config.yaml
num_hidden_layers: 10
n_experts: 8
hidden_act: "reglu"
moe_layers: [2, 3, 4, 5, 6, 7, 8, 9]
balance_loss: 0.00686
norm: "rmsnorm"
optimizer: "cautious_adamw"
learning_rate: 0.00108
beta2: 0.98
max_seq_len: 1024
max_steps: 3665
Below are experts of layer 2 (counted from 0) of a mixture-of-experts language model. Rows are named router (the router's row for the expert), gate (a neuron's input weights, with its number), up (a neuron's input weights, with its number), down (a neuron's output weights, with its number) and show model dimensions 128-255. Each number is 200 + 30 x the weight over its row's rms, rounded and kept within 0 to 999.
Before each expert's rows: "comes before" lists some tokens at least twice as common just after its tokens as in all text; "mostly gets" lists some tokens that are sent to it at least half of the time. This comes from a sample of Wikipedia text that the model never trained on. Tokens count by the router's weight.

# expert 0
comes before: " to", " the", " in", " of", " by", " a"
mostly gets: " known", " such", " place", " into", " released", " began"
router,241,225,209,221,243,172,238,189,221,216,189,240,224,234,236,167,178,142,228,268,173,184,229,169,217,187,204,247,233,172,192,165,215,229,231,235,212,259,240,177,217,178,159,176,186,205,195,172,218,237,244,222,190,241,235,222,189,193,182,200,225,227,189,144,231,160,264,212,211,242,212,215,216,243,124,204,165,223,166,180,258,228,222,201,205,235,252,195,150,229,190,219,175,155,281,140,206,205,207,177,186,229,220,209,173,233,232,180,225,224,121,191,225,158,199,195,182,221,189,196,216,193,145,228,185,171,257,184
gate0,214,206,206,194,193,211,198,211,203,243,173,191,282,189,225,220,198,211,235,222,229,205,244,210,216,171,211,212,191,239,187,229,230,116,209,222,126,224,250,211,210,193,211,232,148,150,217,196,294,227,201,153,152,244,228,201,149,216,180,244,282,240,245,178,225,262,165,204,202,205,206,171,190,223,240,205,200,154,172,179,191,169,235,252,155,212,219,191,161,210,176,174,235,153,274,117,150,198,189,231,158,239,180,202,216,208,242,208,172,174,194,184,165,181,230,203,200,219,215,201,166,165,201,222,189,211,190,203
up0,220,259,185,201,211,202,231,151,212,195,262,220,244,198,239,206,246,170,217,202,155,176,211,227,157,217,237,187,193,168,195,211,145,215,186,213,161,179,127,172,244,222,237,203,228,255,210,169,179,187,163,190,216,207,221,158,241,243,188,234,204,231,175,211,225,176,221,176,228,192,236,214,199,221,146,190,179,237,208,129,198,271,207,183,247,201,173,157,219,225,200,180,205,222,152,189,185,208,176,249,245,217,183,192,180,188,189,200,213,159,196,257,219,209,178,147,239,256,120,184,213,242,209,208,196,185,177,195
down0,197,179,90,220,180,214,187,238,223,255,241,232,186,223,218,193,192,239,140,217,230,134,215,185,202,199,265,217,179,221,219,216,187,236,202,233,180,185,158,196,172,177,219,243,222,208,178,191,230,178,207,222,209,160,182,207,218,179,171,202,190,177,205,199,252,214,194,254,222,197,181,159,219,191,227,161,175,223,152,149,256,244,209,214,213,175,169,221,173,144,183,223,223,222,178,180,147,258,193,229,192,252,180,235,173,160,128,210,229,198,199,201,194,190,165,206,247,192,180,202,216,136,220,201,224,237,152,228
gate1,204,161,167,255,194,191,203,287,203,126,198,165,196,189,203,182,228,200,173,267,208,231,208,167,210,233,220,230,177,167,185,140,196,260,175,264,179,187,192,197,225,235,214,224,169,229,228,217,211,166,240,250,182,184,148,200,178,189,170,255,167,173,192,158,193,205,228,174,238,197,233,219,252,196,198,236,201,270,163,189,226,203,164,253,135,182,186,209,213,197,188,146,154,206,159,196,222,203,193,116,225,207,203,168,191,268,209,235,244,221,207,196,200,196,196,191,225,168,205,183,215,190,175,212,225,170,186,269
up1,223,214,133,170,174,192,170,163,252,184,199,218,184,162,178,245,156,192,226,207,215,174,159,152,239,196,242,146,209,194,229,230,185,138,221,215,186,259,197,188,182,267,233,218,202,190,123,223,137,226,196,204,225,238,246,229,252,230,196,159,184,199,240,214,240,269,218,184,120,174,185,162,161,224,215,200,175,156,231,254,208,207,199,177,131,205,178,194,214,200,224,178,202,203,210,222,188,206,158,249,158,191,211,195,240,174,160,177,160,141,188,158,140,177,186,204,202,241,230,195,154,218,199,227,234,188,171,130
down1,181,206,257,238,165,259,217,204,119,177,208,208,197,215,211,244,208,183,191,209,194,202,204,183,158,179,182,208,300,251,256,172,211,178,163,204,213,168,248,216,213,223,181,196,196,206,135,204,195,220,208,218,223,225,218,186,204,237,224,229,233,138,193,204,235,210,216,201,255,186,141,243,177,156,167,201,230,215,226,213,197,190,238,194,223,187,231,169,264,210,184,223,209,142,169,196,214,237,276,197,163,211,211,238,209,234,197,191,149,214,264,203,216,187,239,220,159,217,217,229,170,245,248,161,178,233,183,215
gate2,133,202,190,195,192,199,172,142,181,183,205,171,232,183,193,201,189,206,252,215,250,236,208,241,178,216,229,174,192,216,257,197,243,177,178,235,210,164,189,136,198,225,235,254,167,170,195,188,193,238,224,209,197,215,215,218,254,178,197,185,202,198,192,193,224,228,223,200,183,133,159,163,221,216,245,174,205,191,202,232,248,211,144,204,197,207,223,200,201,178,179,209,229,191,210,226,199,138,214,214,271,266,195,169,222,96,181,155,243,191,216,153,208,162,164,260,143,162,177,184,194,214,188,198,231,200,179,205
up2,156,230,158,166,203,246,183,179,178,176,187,164,208,192,222,190,203,202,243,187,148,216,187,196,178,193,236,157,208,209,234,165,183,236,164,230,181,245,137,181,151,267,235,212,226,233,220,236,183,218,183,242,245,287,212,205,179,150,223,189,159,200,200,217,180,231,148,230,217,229,251,193,226,215,251,245,169,197,208,174,171,237,197,135,184,174,207,248,224,220,218,179,247,201,121,215,212,202,220,246,201,218,183,166,257,176,191,196,231,182,240,180,223,147,206,226,167,213,163,183,192,182,199,224,268,228,185,256
down2,214,223,191,218,197,197,194,162,205,213,196,195,201,225,204,194,155,202,199,251,235,202,158,221,165,179,175,208,144,198,221,194,221,152,178,221,216,187,169,196,190,161,212,176,203,200,164,201,203,271,257,209,180,166,211,161,214,214,172,195,224,188,136,250,179,189,169,253,154,207,198,153,224,198,163,196,207,222,203,218,277,201,180,159,224,214,211,208,211,231,217,186,186,166,230,175,254,115,216,222,232,206,212,200,174,118,194,202,214,208,228,171,215,216,242,175,179,182,196,150,189,211,179,128,237,215,191,214
gate3,217,154,211,164,174,234,242,218,219,241,221,214,224,181,252,183,186,208,251,223,237,223,206,163,230,222,164,150,218,147,211,183,161,238,192,261,153,174,148,184,157,208,200,195,143,188,233,184,161,239,216,188,198,158,249,224,161,120,224,208,244,188,196,211,224,162,185,257,229,185,215,240,211,185,182,242,176,156,180,200,226,173,201,230,193,247,199,179,199,205,204,181,202,206,181,209,225,139,220,169,248,228,197,185,130,205,205,168,185,243,201,262,219,197,175,150,222,205,128,168,203,161,190,187,200,226,197,188
up3,200,252,239,187,167,180,126,194,214,239,223,226,160,220,243,161,170,183,217,201,176,191,200,203,241,199,238,176,181,177,208,160,124,163,225,196,205,175,177,179,175,239,199,227,177,245,201,235,140,160,187,238,217,222,187,168,196,234,162,147,237,136,185,159,204,212,238,227,97,190,244,169,205,192,202,148,156,201,232,168,191,262,242,186,190,125,199,224,197,243,236,230,159,210,197,209,185,219,244,192,202,210,155,201,222,181,184,211,246,188,210,182,214,231,161,236,223,242,176,210,157,222,220,230,199,215,160,178
down3,240,199,175,221,214,250,193,151,125,163,211,165,232,183,171,187,210,217,211,240,228,203,211,243,196,199,215,230,221,244,183,204,200,228,103,250,211,219,187,183,198,224,223,173,295,174,189,165,139,161,191,192,213,208,221,212,173,139,208,199,159,210,170,260,205,230,216,146,194,204,201,209,208,167,216,170,227,244,190,214,190,165,215,240,222,271,137,146,200,212,179,165,190,208,193,209,225,205,172,235,183,205,216,193,172,220,188,176,141,172,209,260,175,191,227,175,180,234,217,245,233,210,223,184,186,217,197,187
gate4,205,214,200,163,144,161,195,174,202,176,216,142,234,182,174,183,188,164,224,202,197,150,203,167,178,122,234,213,248,201,207,178,234,148,243,239,233,231,194,219,223,186,226,222,219,219,216,239,169,217,258,237,198,202,214,209,238,242,203,177,183,270,226,227,170,243,187,208,160,203,175,159,238,246,185,218,182,268,258,216,205,197,212,179,200,193,189,227,189,206,171,202,198,175,201,189,183,191,198,253,166,166,245,189,220,214,184,184,188,175,204,218,181,221,196,174,211,188,248,240,173,212,250,232,206,212,163,162
up4,193,216,246,195,140,187,180,149,208,258,221,201,223,209,189,196,203,185,189,199,184,172,182,182,166,141,219,191,242,218,247,227,156,114,245,228,221,238,192,180,177,190,171,180,203,190,157,262,165,146,176,222,216,178,255,168,199,240,135,177,210,188,228,223,187,211,191,159,174,174,204,202,228,197,189,196,168,166,221,234,192,251,233,211,193,184,217,252,167,204,188,221,263,193,193,222,239,183,204,182,158,233,209,198,232,241,198,195,138,194,212,237,183,229,189,197,143,192,204,195,244,191,234,258,213,197,172,223
down4,226,194,210,189,232,171,168,234,159,184,185,204,233,211,130,217,193,202,215,195,177,218,191,209,222,231,160,217,182,198,201,179,220,234,174,194,197,139,196,182,237,225,203,153,217,151,204,186,223,244,220,170,235,196,183,189,232,203,190,160,180,208,174,213,197,212,208,208,249,215,183,250,182,178,216,212,184,227,146,162,223,186,165,212,158,214,182,197,192,169,220,214,256,223,194,203,166,224,198,242,217,261,235,258,160,138,212,248,222,233,191,169,173,286,168,179,229,222,203,194,187,238,186,188,222,168,193,227

# expert 6
comes before: " |", "|", ";", "°", "%", " •"
mostly gets: "°", "″", " population", " %", " Coordinates", " Votes"
router,232,227,198,198,250,216,189,155,199,201,197,176,151,197,159,176,191,186,121,151,186,191,173,177,221,130,126,198,218,203,189,191,198,196,170,223,183,190,171,230,172,142,205,188,196,205,200,220,244,207,178,153,217,163,202,259,166,171,198,185,192,211,212,219,198,166,166,213,211,133,171,184,228,150,251,279,263,219,246,159,265,225,211,225,198,188,198,200,212,240,252,207,155,226,198,217,164,171,201,231,261,169,182,184,190,176,214,240,182,196,247,206,173,254,194,186,190,176,219,210,230,204,199,134,188,159,218,191
gate0,219,195,246,224,184,197,245,247,172,191,213,178,212,171,177,176,175,193,154,234,169,223,176,212,196,197,175,256,229,208,184,133,145,128,199,185,242,245,209,246,167,204,192,175,182,206,173,225,221,230,242,205,241,196,175,265,132,174,189,210,210,190,208,158,183,216,168,244,227,226,211,200,207,200,145,223,204,217,178,222,194,197,184,255,242,210,229,215,140,173,253,146,195,188,226,202,156,228,236,198,196,179,158,196,239,212,180,210,238,229,177,243,191,224,210,231,246,189,163,188,238,206,173,197,218,228,213,228
up0,237,196,187,262,178,190,204,208,250,200,154,211,218,205,188,176,191,209,220,245,205,155,171,165,141,138,196,250,243,193,191,214,195,188,194,260,224,203,166,177,217,209,225,198,211,133,202,194,221,236,211,166,201,214,251,206,220,177,183,228,181,234,187,175,236,93,215,224,231,175,168,199,267,232,208,220,191,197,223,180,224,228,214,215,198,182,166,204,208,200,175,191,159,227,206,191,235,206,204,218,243,183,231,214,206,259,182,190,165,190,213,176,242,236,196,136,239,235,138,161,214,158,229,188,190,192,259,214
down0,202,240,151,197,198,165,195,209,245,201,217,193,217,182,184,174,182,222,199,144,192,194,153,183,176,192,221,214,177,227,223,260,168,200,267,162,220,270,232,239,192,238,188,228,178,180,234,192,137,188,214,171,190,227,206,143,199,268,160,239,265,237,173,168,194,218,197,216,169,176,188,212,220,200,228,169,223,183,247,221,202,250,229,232,193,172,215,198,225,213,177,196,158,186,249,196,198,175,224,188,255,243,191,226,206,182,163,131,178,183,179,153,100,200,214,167,171,207,168,203,201,242,200,246,201,212,191,170
gate1,212,228,193,208,197,201,204,193,217,240,214,225,135,233,231,218,193,173,169,159,165,166,239,191,180,104,141,200,231,217,204,165,227,161,205,152,200,211,185,215,195,142,195,185,177,162,192,171,201,245,209,165,214,173,206,161,225,204,180,193,209,179,191,214,222,167,184,212,202,187,253,233,219,222,153,188,259,216,247,243,201,217,201,193,220,185,224,230,179,155,207,201,223,213,255,165,184,239,189,159,207,190,162,208,203,225,171,172,216,215,203,237,188,192,160,243,218,171,191,251,258,190,161,216,216,238,203,149
up1,207,196,209,200,202,208,237,214,201,230,202,244,207,202,173,235,262,215,243,148,178,172,239,206,153,245,190,193,171,201,204,245,191,172,201,206,191,192,178,183,252,220,198,200,215,205,205,227,239,198,175,264,187,253,228,218,285,226,207,216,259,200,193,206,228,215,169,176,162,199,217,207,200,240,245,170,160,209,154,210,199,222,186,232,173,152,193,163,209,201,157,162,209,288,207,204,197,195,203,168,224,211,223,242,174,206,204,175,138,169,213,166,212,142,216,191,182,235,186,194,225,194,202,220,181,226,239,217
down1,165,204,130,175,216,222,152,194,188,157,248,212,211,168,191,194,216,165,223,199,222,140,156,234,144,211,210,213,165,233,150,191,215,141,174,247,182,242,226,224,127,187,173,203,195,173,144,151,199,219,193,258,170,219,195,236,185,167,176,228,262,222,238,213,227,245,167,188,158,222,200,184,233,211,159,204,227,176,244,180,191,196,212,193,170,238,231,237,166,255,217,280,216,211,196,223,237,200,169,193,214,273,203,207,195,172,201,201,200,194,208,142,257,196,234,243,200,169,237,132,207,198,171,172,202,159,222,225
gate2,206,140,135,201,221,228,224,210,179,175,158,180,178,238,209,230,220,210,195,195,191,250,199,220,205,212,208,164,184,129,212,219,214,261,165,218,235,250,235,248,217,244,198,203,166,210,200,249,195,198,195,203,162,226,141,170,190,160,190,190,259,175,189,191,174,163,222,232,234,170,217,209,184,184,143,213,182,227,196,168,229,223,195,252,184,213,218,209,194,209,133,190,180,190,228,221,169,236,190,146,222,212,178,205,201,202,213,178,163,208,233,200,219,227,212,138,245,175,214,155,219,199,175,206,238,230,179,209
up2,222,189,207,168,207,224,218,121,214,198,253,180,268,216,223,173,212,213,191,163,223,139,232,151,250,214,190,193,175,232,185,197,181,190,222,216,157,150,220,172,206,215,214,208,235,178,213,175,200,195,210,254,191,174,284,200,223,200,230,158,230,138,190,174,206,221,192,235,172,233,184,174,204,244,169,249,178,122,181,213,178,167,231,206,171,185,137,179,209,236,205,205,187,166,193,194,207,185,232,187,236,204,164,177,222,206,178,190,169,218,214,156,171,207,168,276,178,233,165,166,196,217,169,206,193,185,207,163
down2,179,189,173,225,203,164,209,248,211,198,212,247,165,219,210,178,139,232,173,170,204,159,214,215,224,176,179,235,159,173,162,168,155,224,226,215,259,158,177,249,200,216,177,244,212,179,215,190,181,187,214,170,203,181,134,160,185,195,251,227,224,192,164,175,173,174,190,176,226,164,230,198,175,209,177,179,191,235,232,218,204,151,161,186,244,175,192,208,224,164,211,206,216,174,219,264,200,192,244,209,181,195,186,193,238,199,212,239,186,167,237,171,193,184,189,202,178,225,153,105,224,248,214,180,213,233,193,214
gate3,230,216,226,186,193,192,235,224,214,165,175,216,204,250,174,185,145,124,191,249,174,191,162,197,159,186,189,222,159,211,205,216,136,209,167,195,232,222,219,196,159,183,198,171,217,273,191,232,212,235,185,169,221,171,190,240,189,181,224,230,195,153,190,157,224,187,166,203,204,171,231,187,233,191,194,240,209,239,199,187,149,209,181,200,145,165,190,187,181,200,252,206,199,166,217,212,158,172,197,149,249,194,178,174,221,187,180,165,179,217,197,223,211,189,218,166,159,186,183,138,138,203,227,208,202,196,227,161
up3,197,146,226,238,183,211,246,200,230,254,200,174,187,200,194,180,204,196,189,190,199,196,192,202,210,182,173,242,120,199,111,218,175,195,173,155,198,182,209,202,120,195,185,199,201,240,207,195,196,189,219,145,249,218,244,193,168,180,234,182,203,195,194,199,182,219,122,206,187,224,214,208,178,240,162,196,204,229,173,168,207,178,153,220,179,218,204,190,148,172,251,194,204,173,198,184,94,180,256,214,178,213,207,227,191,195,205,174,152,207,219,153,201,193,237,200,216,161,212,170,138,246,131,203,131,216,167,204
down3,209,188,191,199,226,183,196,208,220,207,180,232,188,217,218,228,201,168,238,201,172,236,167,237,196,157,215,198,198,132,210,227,175,181,221,202,214,151,205,180,208,223,235,144,213,219,214,214,169,212,222,189,187,177,229,174,200,208,221,225,233,177,210,195,163,248,221,152,245,227,186,197,185,198,220,195,245,158,174,196,174,228,202,190,200,181,191,205,196,225,180,240,206,212,224,260,236,203,186,214,234,208,216,217,239,235,154,238,207,152,208,156,146,230,174,201,177,228,219,221,194,176,161,194,174,186,209,186
gate4,171,192,155,182,205,243,192,230,194,222,177,204,257,175,213,191,214,191,176,167,261,219,179,204,229,194,239,216,188,152,185,240,245,207,177,193,175,175,203,176,222,219,220,187,185,189,240,252,151,183,196,262,223,193,194,229,243,215,197,207,199,168,185,246,162,268,185,199,168,313,216,181,215,181,227,218,228,194,190,177,186,166,194,222,166,198,189,209,181,176,223,231,186,158,217,200,171,231,204,190,152,212,206,194,216,240,142,217,181,247,201,165,219,176,203,206,235,166,214,191,179,223,198,179,228,218,154,209
up4,186,208,184,180,187,199,178,198,224,218,224,261,197,173,245,170,247,234,189,199,182,184,174,261,176,176,266,240,190,212,191,199,224,197,197,191,156,192,192,182,193,225,181,223,197,208,212,138,189,172,157,210,158,138,139,198,230,257,195,209,201,145,176,191,225,248,210,198,154,141,210,229,202,168,209,174,199,167,222,186,183,174,219,221,210,277,267,249,199,247,200,249,185,130,201,223,207,182,198,290,203,145,197,188,113,194,217,230,227,218,147,186,170,173,199,188,210,182,211,193,216,236,187,167,238,184,156,163
down4,168,144,167,266,211,233,165,196,199,243,186,228,208,197,185,166,159,176,187,203,233,198,232,196,163,225,266,166,194,247,164,198,196,241,215,159,164,164,198,198,189,196,162,184,165,190,218,174,243,197,214,192,170,159,213,171,206,215,195,209,209,208,184,209,227,300,225,199,168,198,208,182,177,141,238,180,200,176,171,172,166,172,185,236,241,173,202,164,198,237,217,188,195,230,204,187,162,223,240,176,200,198,252,200,158,217,197,247,225,187,271,166,199,156,166,160,152,166,263,170,197,180,202,267,203,166,195,144

# expert 5
comes before: "\n", "-", "The", "===", " List", "In"
mostly gets: " national", "=", " ==", " political", " men", "=="
router,214,268,150,217,137,185,187,182,213,227,178,226,121,187,215,135,176,197,209,224,198,181,178,194,186,269,245,204,193,216,233,170,160,218,191,229,143,179,191,208,198,255,179,184,167,188,228,224,197,172,148,197,166,156,211,263,238,208,225,182,191,204,157,221,201,220,191,243,189,183,217,171,233,197,189,162,212,196,197,175,214,145,209,204,207,167,180,188,228,216,150,156,226,189,184,171,180,222,148,153,207,220,192,145,185,236,211,196,161,199,203,232,203,199,226,238,149,176,193,222,166,209,205,229,244,230,211,244
gate0,191,240,228,225,237,226,236,230,160,174,258,150,182,173,204,227,212,210,230,225,233,235,211,209,219,222,182,163,249,224,214,100,213,258,195,175,177,198,214,201,192,196,268,209,214,196,221,245,178,241,245,213,230,256,237,251,155,202,194,189,186,192,242,180,178,226,215,197,188,202,180,195,197,205,243,208,209,147,222,232,150,201,215,184,216,240,243,178,190,142,229,237,183,149,183,194,155,191,177,164,140,173,206,187,228,184,188,202,237,227,185,231,227,226,218,224,227,213,199,163,179,195,228,237,179,230,190,215
up0,216,205,238,229,210,193,221,198,168,245,189,241,157,186,164,196,187,192,187,214,198,238,197,188,184,158,209,187,161,200,204,247,148,158,202,179,204,231,212,231,191,191,179,213,202,228,211,162,213,186,219,185,203,180,171,200,211,245,236,240,234,204,169,188,225,177,163,183,198,263,213,225,183,183,180,186,215,140,186,168,184,175,167,206,165,191,226,237,192,238,129,213,191,192,222,165,218,233,206,219,232,222,269,154,142,168,172,191,202,209,181,249,252,163,173,180,207,197,262,228,175,148,182,191,200,180,147,198
down0,195,222,203,178,184,209,202,188,223,233,181,191,183,236,227,178,217,187,195,211,201,207,203,141,189,141,162,221,234,244,244,204,237,192,189,183,182,221,224,266,155,248,194,253,173,172,197,218,190,183,236,188,183,172,244,241,182,220,232,205,229,233,205,183,193,212,194,188,236,189,182,194,216,186,229,168,223,192,209,226,200,166,207,201,226,244,197,201,179,164,223,257,171,227,220,206,183,207,179,174,173,235,234,205,127,219,184,228,205,231,239,176,103,242,233,171,250,167,203,221,152,223,206,153,244,207,215,154
gate1,176,149,177,198,234,211,201,208,163,191,180,154,191,207,159,186,207,171,199,197,234,255,231,200,152,253,150,195,200,217,193,237,169,190,222,199,212,209,207,152,196,188,240,148,168,160,176,254,225,222,172,184,207,242,200,168,181,224,189,128,228,189,164,181,193,209,223,198,188,204,210,200,213,199,220,207,219,214,165,237,162,217,214,185,201,137,212,243,142,189,185,209,154,167,251,203,185,206,202,172,233,219,283,247,242,253,166,165,179,217,215,194,263,192,188,226,176,235,216,150,239,175,192,222,149,236,138,190
up1,217,177,212,193,224,229,220,209,178,231,212,258,211,238,232,231,166,269,191,168,175,168,183,165,235,193,231,189,196,205,212,200,224,196,273,207,209,205,226,217,211,158,202,218,193,270,176,126,192,176,183,213,204,220,218,161,215,170,204,241,191,238,211,159,183,115,212,203,242,221,181,232,164,233,97,156,192,221,186,223,237,173,221,175,168,256,191,168,223,245,193,220,219,201,185,174,213,149,218,228,205,214,169,212,181,158,247,219,196,179,200,242,228,188,241,161,211,173,166,223,222,169,232,206,133,191,315,192
down1,180,232,184,225,177,181,206,178,258,220,200,172,211,199,157,179,224,183,224,225,200,153,209,200,207,281,221,172,170,215,181,170,177,220,191,177,218,116,178,232,178,197,198,176,191,203,161,238,140,231,203,206,155,246,218,170,210,183,210,182,204,163,174,225,203,221,224,264,210,166,209,221,192,240,208,133,174,193,228,192,224,245,247,183,227,234,189,216,144,241,165,191,161,151,233,169,186,241,170,164,180,256,204,248,180,197,232,159,194,246,187,190,260,147,144,220,236,188,173,227,145,209,159,206,218,194,180,221
gate2,193,217,160,167,181,197,208,182,174,185,177,216,187,154,202,206,173,151,156,204,250,226,238,215,202,227,228,149,206,256,248,145,196,207,137,159,213,227,206,243,209,239,202,254,185,187,178,187,210,242,224,218,221,238,209,213,197,166,220,179,247,174,223,173,240,236,179,200,204,213,209,219,207,155,185,182,169,196,190,184,133,185,211,177,236,166,161,211,179,179,171,245,205,175,202,213,185,237,209,161,124,203,197,185,217,215,235,144,231,229,183,235,196,183,158,279,202,219,201,153,201,217,244,200,141,257,151,171
up2,166,250,214,270,227,220,151,189,184,220,177,169,232,275,207,253,140,251,185,161,252,152,208,192,204,190,169,209,181,207,167,245,169,244,232,183,274,190,172,196,169,182,198,193,187,270,205,182,183,211,221,171,236,234,198,243,199,222,204,223,191,182,204,172,179,149,167,249,175,200,206,205,213,185,143,237,215,183,183,268,226,239,205,248,192,218,204,210,163,236,192,211,196,230,209,188,181,221,169,222,180,175,184,203,228,220,209,207,239,177,192,225,231,265,242,206,200,202,170,192,268,175,197,180,217,233,178,249
down2,171,198,223,210,192,247,208,233,176,191,212,180,200,187,215,198,201,173,172,214,184,200,200,227,281,223,172,233,221,182,219,201,215,225,209,203,201,193,203,146,253,208,244,205,175,259,154,165,173,219,223,135,191,200,209,139,220,202,225,196,191,205,236,240,219,184,276,217,151,225,209,202,188,210,161,205,222,200,225,188,191,194,148,179,218,191,175,166,247,138,241,190,197,155,153,189,209,151,251,214,150,222,214,126,216,188,266,186,236,206,236,223,179,216,172,196,193,227,203,222,181,153,229,164,179,223,215,160
gate3,218,208,170,210,132,209,216,170,250,186,209,183,239,177,175,195,246,183,238,188,154,218,223,163,207,171,216,177,197,202,262,166,226,162,209,157,192,221,195,191,174,225,173,221,112,170,247,229,220,212,285,231,186,183,148,203,193,169,223,287,228,217,207,198,192,174,237,209,218,202,199,171,220,234,217,203,220,209,193,197,196,200,209,153,163,143,159,154,178,170,210,177,206,197,216,181,167,188,198,210,194,175,236,184,134,206,222,182,209,168,186,173,200,233,185,225,216,167,212,216,228,168,201,125,149,244,242,172
up3,202,166,181,192,203,196,202,188,184,165,184,235,280,190,249,203,180,241,182,132,225,215,164,237,154,187,221,189,157,240,137,191,124,133,160,184,212,147,197,227,188,196,235,203,214,194,215,178,233,171,212,182,190,205,199,144,216,226,203,149,178,205,134,161,165,219,201,219,184,237,185,189,95,216,198,194,159,195,148,218,226,235,185,162,190,236,213,211,224,182,184,247,196,153,230,93,185,172,233,221,223,181,240,144,166,173,232,208,215,176,170,183,191,176,210,206,211,129,252,209,185,182,188,206,184,221,169,159
down3,211,192,181,167,167,254,214,253,180,171,202,148,215,138,224,167,171,196,232,224,193,219,246,264,196,190,218,166,176,174,193,223,207,258,191,196,141,225,164,186,188,216,175,179,273,169,230,203,189,182,227,206,212,176,205,127,190,203,270,169,163,168,154,179,186,195,206,205,278,207,267,222,208,227,226,165,239,230,213,231,187,125,208,223,206,245,217,232,230,197,218,212,216,185,134,196,204,221,175,231,176,208,148,205,204,172,194,192,116,176,248,164,175,192,136,205,230,150,221,198,218,226,200,231,210,198,154,250
gate4,236,187,208,211,188,172,159,194,196,166,214,210,141,201,186,235,231,270,217,191,211,219,177,162,230,137,171,170,229,195,224,172,206,204,167,189,204,220,208,196,143,187,209,184,170,200,215,259,248,200,196,203,156,186,206,260,164,181,210,179,188,217,137,187,161,268,232,220,209,183,203,216,163,236,182,200,256,234,149,154,206,216,229,196,164,190,204,202,170,217,195,227,196,207,237,145,210,138,234,246,175,208,216,121,233,187,163,160,219,229,191,216,158,171,240,198,206,204,194,207,202,206,187,147,206,205,245,168
up4,176,204,162,194,174,184,160,273,174,158,231,202,228,142,170,192,217,203,225,241,208,199,205,200,206,197,232,204,240,184,249,156,175,230,218,158,216,242,147,176,173,263,225,230,168,180,210,196,212,225,209,189,234,181,201,174,153,159,242,247,184,161,146,187,243,190,218,254,231,189,227,271,188,217,202,208,209,227,203,176,234,202,190,228,227,184,197,239,219,238,171,208,218,188,193,206,212,205,210,219,193,179,209,132,173,177,181,194,253,234,161,195,231,222,204,216,230,163,226,201,167,227,189,176,211,220,238,209
down4,198,192,181,245,267,197,172,173,193,150,244,184,235,197,211,272,208,188,183,157,222,171,186,170,163,223,142,168,209,218,164,234,194,237,137,223,178,128,218,176,188,205,210,236,156,160,184,223,199,196,190,176,255,205,181,206,196,142,187,227,209,217,202,241,164,185,156,190,213,189,204,230,150,173,231,189,171,207,168,199,223,152,207,258,187,225,247,280,212,182,237,241,182,229,199,195,213,211,230,197,212,191,169,221,221,203,226,207,222,218,190,193,211,186,247,193,241,146,202,197,182,158,171,144,259,260,240,224